{"num_hidden_layers": 17, "hidden_size": 128, "n_experts": 64, "experts_per_token": 2, "d_expert": 64, "d_shared_expert": 0, "hidden_act": "swiglu", "moe_layers": [0, 1, 2, 3, 4, 5, 6, 7, 8, 9, 10, 11, 12, 13, 14, 15, 16], "n_empty_slots": 8, "router_score": "softmax", "normalize_top_k": true, "routed_scale": 1.0, "balance_loss": 0.00161, "balance_bias": true, "router_logit_norm": 1.0, "router_bias": true, "init_std_router": 0.00703, "lr_router": 0.00155, "num_attention_heads": 4, "num_key_value_heads": 4, "head_dim": 32, "vocab_size": 8192, "norm": "rmsnorm", "norm_place": "pre", "norm_eps": 1e-06, "positions": "rope", "rope_theta": 10000.0, "rope_fraction": 1.0, "qk_norm": false, "attn_scale": 0.177, "tie_word_embeddings": false, "parallel_block": false, "init": "normal", "init_std_qkv": 0.0351, "init_std_o": 0.0351, "init_std_up": 0.0351, "init_std_down": 0.0, "optimizer": "soap_variant", "learning_rate": 0.00348, "lr_mult_qkv": 0.5, "lr_mult_o": 1.03, "beta1": 0.95, "beta2": 0.98, "lr_head": 0.0116, "warmup_steps": 200, "schedule": "cos", "final_lr_fraction": 0.0, "batch_tokens": 32768, "max_seq_len": 256, "doc_mask": true, "z_loss": 1e-05, "train_tokens": 406500000, "max_steps": 12406, "dataset": "wikipedia_en"}
Below are experts of layer 8 (counted from 0) of a mixture-of-experts language model. Rows are named router (the router's row for the expert), gate (a neuron's input weights, with its number), up (a neuron's input weights, with its number), down (a neuron's output weights, with its number) and show model dimensions 0-127. Each number is 500 + 25 x the weight over its row's rms, rounded and kept within 0 to 999. Numbers have three digits each.
After each expert's rows: "comes before" lists some tokens at least twice as common just after its tokens as in all text; "gets" lists some tokens that make up at least twice as much of what it gets as of all text. This comes from a sample of Wikipedia text that the model never trained on. Tokens count by the router's weight.

# expert 30
router:481533527517495516540488458523486451469504493552531466468504490523477496491463517480471533446488482514505517530412519484471482470480528518556508487515477481459504491494510478511513504520546494510515497477484538471510500520497521490498497527542508466464496529531507453459508525492534466528468487492541510493502492498519523537491487528487481478510518539478487496459489504503482479517486
gate0:437484503519499527528467549465522480522502485500496452463520499480525535473521507486575550520488486457504513499469530510463497499462473491495499488499475486464465484519479514480442506495498474524444536520510506467499505513497499498498554479520507499469461494530485468512497468487520492469539468486532499506490500523490508533520500496502510446494510536494489499487540484505542506477528
up0:538515496475476494483559472524471535525513531472506544534527509518473503548491504519472455499473502547485522517511497472509503502490512518482472510547525527527532516487504465520520506550516505543514497469489524534499503501491500524530490517482454486560517539519523536522483555506463465522523523505522527486504519496499471518512530517528484553459496472491508531524491525525479494502514
down0:509477497496520510526491555486560476469500469505504472527451515494507467472488527495537528525496469486487501468477510536547485480516487513542500494500487468514468551515511496487486519467497489488504423477495473521522491493504483507495507489485534542491514481526482476502461457534524495482515528495537499495462470516494559522511491525476502478491478513521505491449503473445503561504498
gate1:542541524517539499472519456527533486467512549505487465528512515483495478520495523497490492490528506521527543471523515459491506512501469523527494528527533500502504483499501491498470501513512505479483518539491524517452485574511505528509512534511512413487534519515504503503482530490536517515512456488486498469497502541503504490519536498483519518489458521501547486534468487493532495474558
up1:530441526491495496499529494502489496490495519531496472551508500498483492551512500460507492489530492439533540494502513458529512491515472523557424496502553514515499480503500544538472511524536483517517552471511459438523483544475504490476504477514521483487507501520520513512507471482520507512478500457489486472490470501536488487481535513495515515469524507484531480515498460494488488528510
down1:454519476524507497570472516506540518519498472529495522456491490519503505519524474521475523498454503484512516522504470505505497487485496521545473518509486526501505538509512542460494521490524458522501481472511502509507513488473505494490515548492477554490516498485510456505509514500576507489513452479562490515496475522541510520502439511498491504487530545524480539496514555537520501505484
comes before: " was", " is", " the", " had", " has", " he"
gets: " and", " that", " he", " He", " it", " which"

# expert 5
router:464525509537443497542480573512483511514492507495496517479530496455487497553526556517495507508465500516493532493527513450494500525486493508511481488472510488504524514484502519515531516482550507489492486487494486520493519508478470503519481498475520542503499525514479448535473528492514501524502484549528483501534488532515508497497464526531551521536508540484526509523544573521492473497481
gate0:494478512540495533465493487493486492549451513499494551483548541532469503526520497507508504493499533496511506520536525521475528468483482477488498532538503528506502505456493491493476518505440477495525485515527486469516507466505432527561497505499530478532523448515506494538516510484527485497444501485509533477539486484465503459461475515521476509532513494504506488530503504495489460520468
up0:552497497523514475512511515478498507476594481473484489532448495474530528476484519496544461527518461539483474509500521484495492528474485518484496514561527493511541469524534504512527492493507497464517523483496504484487498549543540497464482471495512520500475522500479489462507565506481483501475471514491474499508464514524509528515531508491461491460480500510493464479493478481522504469517
down0:545510459502485507501451477506506520500513480528516477513578549463501485473556492553480467502550529455536489555498480515501486440503493500507526466452502506524501496538515494494509483503505506483498507490510489514481446536513507500493506449473473516500528503490463530501494508480549510516496505449484505506492506474480529464507480537487506505471460503530493512511526500491493524515479
gate1:462496495464459462485492553501472540485513498501546504520522507502537516525497499496532481523512532500504526522458492497497496487498526530492465524511441503508496475463487468500482520492471484507529481463524535474529506516467421490520514497518545489446518502513487503475495459479497515531520495508556465456486470505515505467481493517451543501493473499469514497479500509544496515531519
up1:517507505542513531489473454454472493571479480468468506533524516492496478499508506511497473499524494493485488471529480469492520541483491505488522521478519494466482490500551504482538455546492518485480528516496520509485501460532539466500511486502443532517497511452526507548476502478492453503496513487472551532482525492456528516509489484484539491459500513490477531517480497491512496558505
down1:488531529484445502494474509492558508511506525509516510511494534528484496477473500434524506482486518475464511520469477518519454467474541497514517461504515495515521486507467512494468489481521505494562458466444491537494489487495497478513490520516504456491510522507509493536517490491537464497508551504496521496502506527489500518441442489509475476503475482535525495512491501443448531502512
comes before: " the", " a", " United", " Representatives", " New", " University"
gets: " of", " the", " by", " for", " from", " in"

# expert 34
router:493518518485495503527516501533514551475527494516466503501535527469495493507526448518499473468589517481502452476483498464502476557472546495532509493513489539542485512486519498542486499509498484501496485491507481505516502476494469460490508529465483483477478523517445475499506511503529466482506530508474513487495525527528543499499507511498509552465489430525513518535518526526489497524487
gate0:490493502501459516510475521519514489525540491491550471477497460499468516479484515505530515514498498504462509472550480484438483509491435511495480483516525533522494465478474514526473502488524454492486477511504515535453438482526497544476527513510463505486483519482499532450468453466486510492511474523495516510521558532476528490465510523503502498518482509514464462509500469479492500535480
up0:481485506489418471503517461497466503504510508511461484545488512526503501512463549464465510519523518513499472482512474475491524540471499477521489482496490493497523468512512487524482508501522489481508488493559482458507506541536492510468488514455493498409438498487526500508512489537504496505474486528462498484555488554509521494508512525472507492494482526500487439496496493508498520495505
down0:484497559503495521458468472515468485543457535539497497472487484536473492518493520500484486476504463416493480527496503463482526537547492492479505494536513494531523500479499479482440469503515510512524478532489502513514504452531501510537500501495546508500463517495503518480449475510514455492493519479500488539486505484502489526502484503506528496488532466472477516523505493504512539565532
gate1:502433454494513508496442469495476514519541489515494497507506492479525487470536474546519485459480483489499475516482515558510506494509487475505491532543503479513474477474484480466471511507472478467555501495486517506486491531476482488500504482515445448540488513497504498567466502514536489499482462533472469483526456500494501486477510520535536503523517511448489483475477532513510495519481
up1:491524489505515539495508472477514493481483483508501548513495495505491490513491522447539533484525505513514508502521502456446521510483509524472486456492518478466488505501483465513538485522505479525487512478491515499511486505480487544495502529509529508496465445480463526460520513500554507496487519477449516504502487488491474479523488451514535540474494502567555499551566475479463528504492
down1:531471471524505521485487514526526498504495537533502468468492505465530452550481502548493490491510536490508496489479462488508470488500532479494487488498471513489530481473511558476459461482508516494496517483530506484503481516501505489499531465454530489489502519510501488502504545513539513507539501513466544514519541430517508460506508545483538459487459528442545478488468501491498503508483
comes before: " ", " •", " Born", " P", " S", " List"
gets: "-", ":", ";", "):", ");", " -"

# expert 25
router:511495486476522477506496494461470479508512550521510461550483513501470476471477520494469484483478457476528531493514501533492519442517543501497531513486521485505478526497499492545527503440501547499535507498530498496457464494551531509514450509506452507490534481491494479515509455499499494512469471477544499497521487458516482456496475509481488534489486468516518525526504532463539509531490
gate0:514517474492526502457481523524515505506506510519541541493539476532491496511495487507524507499547461486489488536478543486496509493497510489467509489481493502446500477542490487536464509478487478518460486473520533490528490467550463545530523487525455495540516533507525492494509499538511473494438502514513511513430509475550460477482493483514463517522520474516529519517497510490522487483450
up0:514524527493498485521484485483484448471503516483483473484476524461518437516491465514516459556487491490511504528493498507490500478504555521506523548523490493467514496497485520497531483478526499532497538497500537495455463524460494476555512506532493474504500487520459479510510492452481532550502513496498445490483492540497547519459529534489533508492510531486487548504466486495499476498536
down0:488501454508493466533505525457505517449514459474496451529528502508508517488505544502470471476487493527534502495514500558510469502472496539501528478506514513521501545519521531578489473450480489522529464490470492485517484514502455506473537483479462520496514471527526534515486472480478522506453518522536543481506489502517480514503488495518475481469473494490489489510489522441505492511485
gate1:487499495479523496491480523504521532477526521507497541534515517491528497482516515475520476519487461462498543532499517536518477523526481463492509491479488509499516531507541487511484512480479464512493578508481481503526502495514479422566453469519500531482496474557468449526516495549498492505500465498493561510488525509512480479526529493477543499495490487480505535494477520489495512489470
up1:445503507516532486491482491529488506507460525492479528519537532506513508495494510471498501493535463483551546531489489519498517502525472531473503503506481478507547526501543494525452537459491462536493546505491513518518500489508512458562482470535521512506530504518477443541524467514487456488513476529504543543528482479493472488534528470502510499518495455491525521483488487524500526496514
down1:478475486550467466517539452503470450498511465484479499511515513481508482529457559512503469493486493516495507498493498508472484475486507500490539526507510513548437492496464486533499521507492520511504492528470511499463485495494480521490470500509491464530560509558517543543520487500469502519505518527535500470505534469456516463451523518487451495521488459495525510512520479496513496472512
comes before: " ", " \"", " Total", " Win", " MF", " Party"
gets: "|", " |", "-", ";", " /", " Candidate"

# expert 26
router:547497493517489501546499484506522535499516504481525491544484483498530485477519467502504513506452496514519479519533518505486530498458500527498492519527477488519509515527496459489452506515482506501478495507522539484498507473449530459485522458502478497530482480474508548554515505547514471464483587500512512511483508484549533491499501507480515500548492496501478451531461468464482530480472
gate0:479506472494506504471470458506553514458517498519528526485486471523447488473517466506525482463484513489491480529510529479530487559509514549459535510518481534507512471472500486455510443491504513483529481460524494506477482525487544534495510509503449537547506511497504454524516493537501489498454479460513467505515508489484537466497537472522485494519458512503518502516500510478525514512520
up0:502480522523485476516519519514468457482482483492460467492503510475500512517471518518467554513534485500540503468530512494463490430471511478520513471489526476503517530502490482528487523505469493498477515556510485487472500472521482485518474489509515494454515481467503523475482503495516488550529526556461535477501521499510443519499455533431514514465521500520472485464515496511486466483510
down0:528509478501469497527483535461480510449528481478531523493543488551484513494518503474455496451524524506477551474533508510490522495495549508509481435455512530490538503479487549473514461495523520482469478508482550456477472475499466527514503524505489511508490508503497510480480473481506462520545482514506495493502498523484463503472547503496528554487491504516479520466476508475521496500525
gate1:483483483535525475489520466474517507521481528517524464521500534503484499516507503496503512488490508497473515525479494543487528493537513505485493498502474471465478482508461504493514485518491506498460502495515541496558481519488466478481518428487465465516519470526497470542518508499521525460504544448537578452476483485507525474515484512470523487495511524529540571479508488500507471498498
up1:505515508485498495526538499476478490506484482486483492510487470494494526476487477516476513511515496502542521477476502507450485533494530494490480528497486468478520520513503527500491473494496493502482477493492491492543453490458479445485518456481477472502482488431493514496469527461488485537523536510471544495536550479542502502493490493472482493491473445502509592471463549464512482529498
down1:554494483496475499508487479526498551519512462482467471501522520497540483485482521492527471512503531502498495528543499462454499459464517531552526496491491474556522448499534519484459510491501485513529530524463527484419510513485525536529506506524492518459492521497511529487503459494513464530508523489519468529483509491517485505489492482487497466515522475499490452456536507501496505477521
comes before: ",", ".", " of", " and", " in", " were"
gets: "ers", "es", "s", "ies", "ions", "ors"

# expert 55
router:463473513501487520445475552499517498471482539529486495511497539493496529501443480502501455510520497503527515494518493484458463471501500536500512527494479518477511507475503504474511503470483508516506505461479499515472543506562479540499492474532536504533484533531471517519523517512518480492506472480468496485516495518527451451494508502540487454509477545482503572460511521500538502470504
gate0:492486528520456477520494520520495496499503548501478507502483492516565504492505492535494519511484528492478518541495500483548460472512506567491509491490486479484557445544514531472489503528483514504491525495462522528480511486488471532517533508511501506515465518529515508487513529494526525503495471472446525510514488521454469548560521509473514517515501557499524481491496564514493488491493
up0:488466532451493502530489482500476488502490496496514476496491482491472496520518555514517448532496487527477469493476484517437506496517510506502482510478491523492512456518478502524549542524548516489538506498514511474556436503508490499509463519462493492524499518516487496496533444489484548468528519492513504449485502503506493485482478458560497466478456520501500511497506480462538468504529
down0:504485461460506516526461502462496494501474439464511537530516496458521485497524474503499514515491469498453493521472498475545506526547522516493511470557491496548476498483506496522477494540471480493483488479494511514484500518517481480497515491518498479484497495502515482517492539451456499444489485469504492555480478488449518516506503484446463495544507513485481476488497458483475500498434
gate1:463523515518501468511493501504517516449512527543536457517503519540461530465487542462513500496511531504517499487485513510506496475498470453504484501548521505479498527485525509511485481454551508517513489490517458481510464465531500536457453540465486515562480531532474450524528516477506483484501510494511484469500489477496521468476487487487517448514490524535473529505461483479488493485515
up1:531478495490540494537503493507555462499500497479537516510485496516486510485483527513494468456485514541486508533501483522471496514486497512510513508467483535519571489504525526523522476536504516529547486489446441503495533523539518513492489475533508506503426483492478495474524475512501503512510542580485498476525466482486488476527524544502511523518543514518478485495508485474513503515499
down1:511482500502465508490567461534467541518487507508493501457496545510505500505514521516483533511513470499450493513501507489464501495524522488498471530519492562509501511530475497447547504532488499497485450478504548546497532475462480476519525466510451517518535476536467515485507490495472499458497482518490494519487515493523510515486492499468532514488508519467587475490514515514514495479491
comes before: "s", "t", " footballer", " b", " arts", " politician"
gets: "'", " of", "ical", "ial", " other", "ian"

# expert 54
router:508502532450532524501530518504498503511478473540535525555504524524479511525493439496467491472483491445509479538492520509480455487494523506491480453472521455505484506500509518462508470528477495515488470464483528478478508502467488492467502544500478483519480519487519510573496483515514547462511516501520472491502505530505479510491531500527500512483466456463455498519504496473498485454541
gate0:536505463529524538531473479530498524484497519483514486485539526526476511527498501512495538544510485492512493508494481507467535560496501499545508499502470524495473504476478521503503482504509496497483513441485479521549509509486505518464484469456590507491525483491535517533495491542505514529495466504465513470502521514515490481525528522503483525492481445479462454489467553515471480485496
up0:516470510472518456495508460536501517479495489518531495497453495492513538480487494493462465492503534464502484497491501462500514532473517486493493485503504488542534524489508482463509472499517482512514498490558475501473488503487462480493507502555402516481474486460501526487499520470513501466531506491459513492472464513519479513525498508537480469487525515547567541493507469489522469529486
down0:496508483504531510525469493490494514497487485492524513503497489526516513533479490469507472477448511498532482473440466538463497508505488478501523486541474480506470516544525475521481505510519499556506519505510471500532546465520483483506495516543475514531470522509523479474472566483524509461452492488520524470487522468466501492506494501469442486552482511469538480523485485455534464503503
gate1:472519540490516493499519502492512498503451522484500532541507491486461535478498477475457507458544458508470484475494544531494526464494517566474491506511503479479515541502515488487465531509525502447496513521529517482483506539480521514523494478496525518515498465508519484528508507478506528489466453499532512528496476522499523511511536495481519486518578507459561485498518472495514463492535
up1:515499476532489519515489516520493493492525475495524482488476520508472506505520521537482483502490531535509508536529478480460469516504467474493514519513453519539467468501471480498510519508427484500510496504493499509493466489510495466435493494514501531469491540520467538477479449496511460514517551477506450465456480508498479496437493514516515524466469478511504530465513561500480493473481
down1:471485471495530462564517527491543515480516449485491500502495520497509479498484506516472492511528468480497560485483507485495501487504502518585496513529520489493513539508501523501540448468494506511448476525489508459538502484506502513508529481509504492541528522522491538488505512542490547539525496491457484485474474512494509516495488547522536543540463491513504506507487497516453488527473
comes before: "\n", " ", " he", " they", " it", " The"
gets: ";", "==", " ==", "===", ".", " |"

# expert 10
router:527499494522536542525482528464486510500504499539463460516494528492507527511523467467467547506524508490501484473518522487487534484496497457484467513516535481470560490483514524486482483486492505542491487483511553573535508491481519494482516553531531543491523472472489531507501492492501477507516501499510471539523453500520549515514494520499509529471498471513485503457465553527522501519501
gate0:501510549484501548520479520541489525499509524506535466524468480485474519500497472497518545528548506508471488489492511493484491480473499493509490511478540470487486481538485522523504492463496535557493548492464473490530547535528479500485520519497546495521502543536524488474486524458501487501509531492548479524496508488471486431490503488508458517476482505506449463496504507517466474509547
up0:501482461492498450478532537470496472499481483460468484455451497505504468524487515509505474479496528535520492471516532466525516504514505513513481518547478487516527540455504482464522494530533487468499480490489532485458483475496552518521490501500508487481492479487445482504472459521447495484492480509492499438534501492504519547528502475505520468520500485506562527483540486502527533497495
down0:563513526498510474494464519531496469495489498476539511484505519527499491431488477479498460526510487492500540473480483479481478515513516519528490475401530489469470513551511493495494494498467497531524508477499494509475486464517482484506525465458541510506515521517473461499527518474491481546466484499494496526436449467488489480505476464499515530509479483494510488529505491502496497485525
gate1:436511494528536517496460488548456473527532515510471503506488515478466505492496448515529464504466504503483480473489494554465485523499486536475475472484471545524484544475516511500519518507510482457475503481493508490503492542515503530462457498496515511474508509553515486512491504499514495471474466474534467539541495522506509434460497536551525485491501517501492496509498487500459510484494
up1:505484508513547514511454471507469483498549482514466489492492512485473492493521466489538481498501469494476494461513481521490488512490487519468476450490507526513527555480462477541530522543506484478500473483495529499497490510469491529502485482525499517459541496549538481518514522505496524483462488482492475515543486497533521456462485503543451520500509454466486507554489493483501501431511
down1:473496459515558487486535555510527495489510493473495526490508471453506483494476484505508494520418506507459512481502487464447534485455514487461491487534520542534517515490514486489500473474511491506558486519476481493473515525516498495491497474482476442481497499525463553537514496490519528538499515519512492518489442517507467517485491486507501520510487532494489477523516530461503470490468
comes before: " the", " be", " a", " have", " his", " make"
gets: " to", " from", " at", " by", " into", " would"

# expert 0
router:460480484490504538549536485518463513515505504515511499476479525476460493458496487491496526522490521518555512493501525448466485504477479441537499450454538525485464475516498490464492486515546516477533474488533490503500449506456488514524525488527525462535493486488495545521473517526503490475488518501507459506497493495503482473527477521470493488534509501476531475515483501453527535481530
gate0:476461512550499512512440507486479526505515490511547511466473467507491470478500482525515485528501504481469477512521494478522448514499482502449448520468523507503512482546477489508494514518553492503502484518501518524470497550487455524484479510473517494490479483471439540490535518507557503469480487485514489523493530502490501454513497532482487507505554486481470465524496514495525528552518
up0:489516459445468498518471495469502477444516527525485470499529504499482507491467544479527516477526481505532524490506498493537523501495546495516540512475495528526489488492487489525526499507484498496496488533505473516477475528486557505510482505499473513455501520488477491523522444468458463475535544493530476503452511557515473485513512507465505509472492505495481463516538504499492522547563
down0:504512474509457449472496483499467499489523490440495489498500450510501515518533505555518521497496527493508451495497466521456490492518513498470525511535482520513560544503522481532498473509525467508474472486466465544500511476523467507478451493524472481484456471520482500457504493500511502495507473481506492520507522482498479509510521525516515484505558547519430478500462532512522478497493
gate1:521550510503507479489525504528497470533483486530545508514497515454498553469458450481524515453477551506515527503495505508480512529471484484526496509505493503492515521497511467480447569498539484492537454488512525458466510525515495481520515476477508538499464480486507524507483479550501539532521560516493512511521506491481513500516500500543541503537484498524514516479494496520549514489487
up1:509483493482518522501516495539459510539491521519486500465532515475491544495479500447474490547468525521546516489501476518483476459478504502565502509491482534494475471509457530509495542480494462477491504547511518533483529468557517547484484475512500505526540521500452549517527535483513450535517523523513489485512519512513533512479534522491488483501498471498506504529481478539497492485490
down1:502502509514443559489508470497510490494495523464555515495490460470487461474502514494540530492516519505495511514498517542516524514502473483491526515498533478458495499520486536500454497484522512519472499536496545450509491469459529463507462502465492519499481493452491538489494522472499478471458546495441505520487465487498498511501510506542494488508494442511449499495470523455501484527504
comes before: " the", " to", " of", " in", " a", " and"
gets: "ing", "ate", "ating", "end", "age", "ation"

# expert 63
router:510502539465504562475483523483498469488513473515460456493534554511510493545501517481472519468494491507526509463449471539484492553456485530499484491507489466501495473482517533533503521501511464481517524527490523489453507474480504539504481488517502493471482458528538539493495484519496481509524490495483488469454500496511508503475507489526527518522545517580529483508523509501525489520481
gate0:474489512496500486526467529502490479501493495514514480515513515492479511529464496440429475475494476481512514464530533482532478543470507475461505515465462546552524513495484549539481492539501470482499501525508521478475494524457506489507522506526503512517513468509515494541532479484487527548470516515551472470505556503506492528492487519475526477514500495538563477490484512491476507486504
up0:521499504528511513521531485495526531509517475501490524491486473529514467473542496534558520498533540535534484511468453515519497478485501479511495475535533474450509505489546498450503510490511539527483484472492469540513520493508483524484495438467499499475517526561515500462471511516521500496530487476490535509481479483437485499521501492484463497479523472523464490505520523502518500519439
down0:504484482502479488459472464480529516499510520485474600520494511533508566521477501520462483513487511490561496504494519481540536473478507493518529528502505552507476471461497481499496480478493525515480521502496459518511514480486469503517517508473494520509545497509506480514450490478534459537478543541525524506509507488505481467486467512531492478503539540494497496511478527504465513505535
gate1:496512509501517505503504477430497488507503483467486524517517484494453465514498516518518502525534528480514508542509481502477474485501486533520508503510456505502523517489501494528497474532535511462476541535484475500443497460470525530553478464514500501540513483495465516473471533477427479517489481515493480530491467486523538478498505452467498504510521469532442520521539501472461488504502
up1:507481509472495509502517471537512500526498521464517474530492476489561489496508513491448466469503510512458516457466547511513471535501493465496503544483497496502481509496468502458505505471474508540504474481536515512550500538487527471429545530466488481474431494527541506501513525510523494466511483510509524524523512488493474523504524534524480477506478472477542512498484487512536504516481
down1:491513463499486532546455522533541472548514516529493476492509503465496481465540521532510549481531493459497433509494537489489469473501549491522493515506519461493476483499497448540498480533554503477487507506533501543520502502487560514511471493492498529491502518536463479476472515486513451498456461491497534488495529528495524523515492506477493515472512491522509502509486487523486517473491
comes before: "1", "2", "0", "3", "6", "4"
gets: "–", "-", " ", "/", " to", " /"

# expert 6
router:480472498548510494511498555489497465511491545558493512528467548519501490501528502519541479467472525518476471485469491470483468485514492522519498513487453532495555490505535519502447485500478478467488487504489469483484487490470496478486522471510457491494494546451514474522532493472493513494482472507470503495520502482488521531481524487495477503492489541536478519528517518528564440484514
gate0:493490515528492559470490521531515529516503463482524525520485502513513487490470515498470511502491510468469477520469485533498517502461469464518493520486509496499494463472488542482507455488479493482499444474472513526482484490556499477496483524512505498456550492483510442505530478534473498519489498527524533522456501502531474466494487507535475493538542484509467508585490482505490458511521
up0:541529556505520533502504506515497512469507496478535506506454531505492494518454507466490497526509503505490469486505539557505520487447519510514486503485516522568510494479526507474501516515498504501499488432541476537521479503503465515502461514533495503543562479499491529494489499478488526499500486503494513513453456505483476439498509501495484514556514560497514540519477494504491477477476
down0:469482485507483463532484517484474507491527485541530484547515478488520457479539517463500516510506486546472464497506464483476458541496529537503484474525500516453487485523531503479517509445490467490512505516468526494475530507475525483501494493499495507486502546480508512553544483497518488468479462504499549465454506471510495551494518507525509539480488508507499465467532478522511448507467
gate1:470519477522495525507499524522462533499477493446528506494465523501543551487493507463539486565499509543498536516509538521485542490488544508500507522464512515497533514514545514492477466563500507501512520488494491499508520505487525480502457467477490509558499475497443478528509477543503479485527459487490523508530515513532486480472524517504534471499557500496515495537483496481492517484513
up1:531499503466532476469485456436544477525537492504449501521521484526505471499474498546490505459506458461471488505483503501536448517478494506500492491487473482514479494499508510517540507499487522522485480507512542487493533490501487541473539527520483491495524487483498528461520535514525512486497535487457501517504468544500526492508471490460461482509428539508513518445514481509481514526492
down1:462506478495503476502502510501550481480494449469487482530479479498484525522478504491515492549507504494525535464515492497531459480550459478502475539503491492517527515482492512548451494524556541455501496542549453507544502517529510523499501496501510521473501515492551502510469489490531517526505521507489504545506528504486531510494510491486511421511497490500481480475474538458470521518495
comes before: " and", " ", " which", " but", " the", " he"
gets: ",", "),", "\",", ".,", "',", "},"

# expert 44
router:541440517463532509488506492474510462498520511536548488466517482514478533487478505482508503525504523509457489525496469518465549476484532503488505488519559523514529531476441494494471542517506468479537481521543507521516554538500484449465500518516485485506493526502491518486498484517496524493521510537486477522541502496528526491493477457480475504466484527518511463497516514465530505487539
gate0:486514532548517501496508503460499475495431505502547444491473533514500541507521479512522500484518524475516506503516542475516530522487532496500503505501592503547480495493473482527470521517503460524523519495453501492494462503541520509466496541470496480502496442486463494505477517508490462513526529510512492507489500515532542514525521506506502523528487548519484524489534520522508490466485
up0:491502543535506506544512526446511446499420527503529472496473523526495522520548468504511520480496522465519516495516537497537500533466534487479511504540568510521493501493508461506503499501466475524527520492467495512496466520552524511477499518461501502522494485523488501503459499495479483508532505484485484514488500557499527515476540487522502524516468532531465503482509533546501500502500
down0:524508481509504519490513503479447502477526445496550530503487497512498485484460505512513516497515525540474521512511506525439528447542492477493507463513519531506500483510439498492490496526497494485469503457485506490506515486532514507484497499528488532509540525474502485517563472513560519507478504516465490451462478478505537491553504514458489515489473505469498513497470527502516518522564
gate1:493483526514500527488502512476492466485524495476468495527472461516461470485501440500529513515473478530484516509473517524481476483519506548483569534503492537485538486493524500504488451480490531461505508466517515474463515501496480480485483454503518551479533511490524498529505476526522514476476553519490502563541513493448546506491500495474485477531481479497484477488507501510533523536471
up1:496524489550486508556503541480509488537498494514455473505494452522455540515472518484490477455509503508486489458487459523492492496523517464506524498484455493453444459515482519521484516475487517538493492506492544495507491472466536501512497503497515518487529475471493489531498528520466506500491473502479461539471520492515514561530480531486505488489460507496553464549484526507469513500500
down1:501500494512503458498518480489480488485495533481497529460510488531490494515487531507536522523524473476485505491501535490455533528533513461481497463516497518515521512472498498474530514536500504490475523503531511523470558474507483484474498510489540492500448460479488526451492507544494525493477507529503533464527514497525481481470540470516555519496505503485502490548534517520546502479592
comes before: " a", " the", " been", " an", " not", " also"
gets: " was", " is", " as", " were", " are", " be"

# expert 62
router:507504510479503526486499519524521511539521522475520512519492510501505474490527502526490530530491514539487543531527508521502457471508503531507498510519557462464459459472492519486477558534528512501422510495481485515479493503490502471496498460482511502489503471488513513483484496504501543502462514512504487433504499531510496474522463426486478510473508519551525499509502544504524520439492
gate0:566500507508481485484503536501520544528507505470527499488475536475488483478480527461482547516495490463504494493491515506479478486527471480525510493551490535529526454485504461494466507472475442497463509505507486526463507476507468504542452477467500529513499516499513504455515541505483489488477489526461494525469519530500538529520541472480516513444474469494463517496475459504484484498513
up0:533537475470497492468488541509504520512547527494523545461522517457487532487489498483508487498487500507542486530530500511478476513529488509486502516528501475472505504472489463477453519487488467478434493486452518509469528488534443495504494546484516494496511526485503469458501527505488451483508499457488496489478537503485540496485483492469472540450540446503505518499521472485548491503503
down0:445516512494525511491501544518464517479448486496498492511510549513467457494469479510481481545482460513489442489502485508502520497463524516499483467521500537544517463491505445500540455517530523494509534486533484481506520483514490486510473488541489472493469481493530487566549484511472495490481498504509487503503472517515529472499559554519533521511502545493496512517509503494502483532493
gate1:553525479505533486503527471510489475502533491473520486496458480561488506484490482493506495495532520465537490511506531515487485530521470491508470522516544509468502456538485488471490469520514480458510524453514517518469487495520485487479475496476519474461507557458497484455539483462533516507503531533507528479495450516469529508531501508514507513473486483525477450511492536489502506497440
up1:470476518494504489531491502503517489470507483515503543528545507491516539488530512495461498510538482494483507490555472501494494465493504504449499445518511481506495477497491496476458524447504465497485516502497518467553505489490506502487480531523484524499538512485446521535445501519469512469531470487487486517488537487534444499477520498464488495509490496495540518480562484557525450519484
down1:532504528505523477496552468498450519458495522530492500467526473568482513516492479528517517473532505468540505449468506497487469463489513509456540534518446501519486516517483507491492554523474514529473529493480488468510500519518515487530501497514487514501465507513519502489493512499494478496520503523514483514546551467471508470516484449520469495481484494460519514500454505564482488488492
comes before: " the", " ", " a", " his", " their", " this"
gets: " in", " on", " for", " of", " In", "In"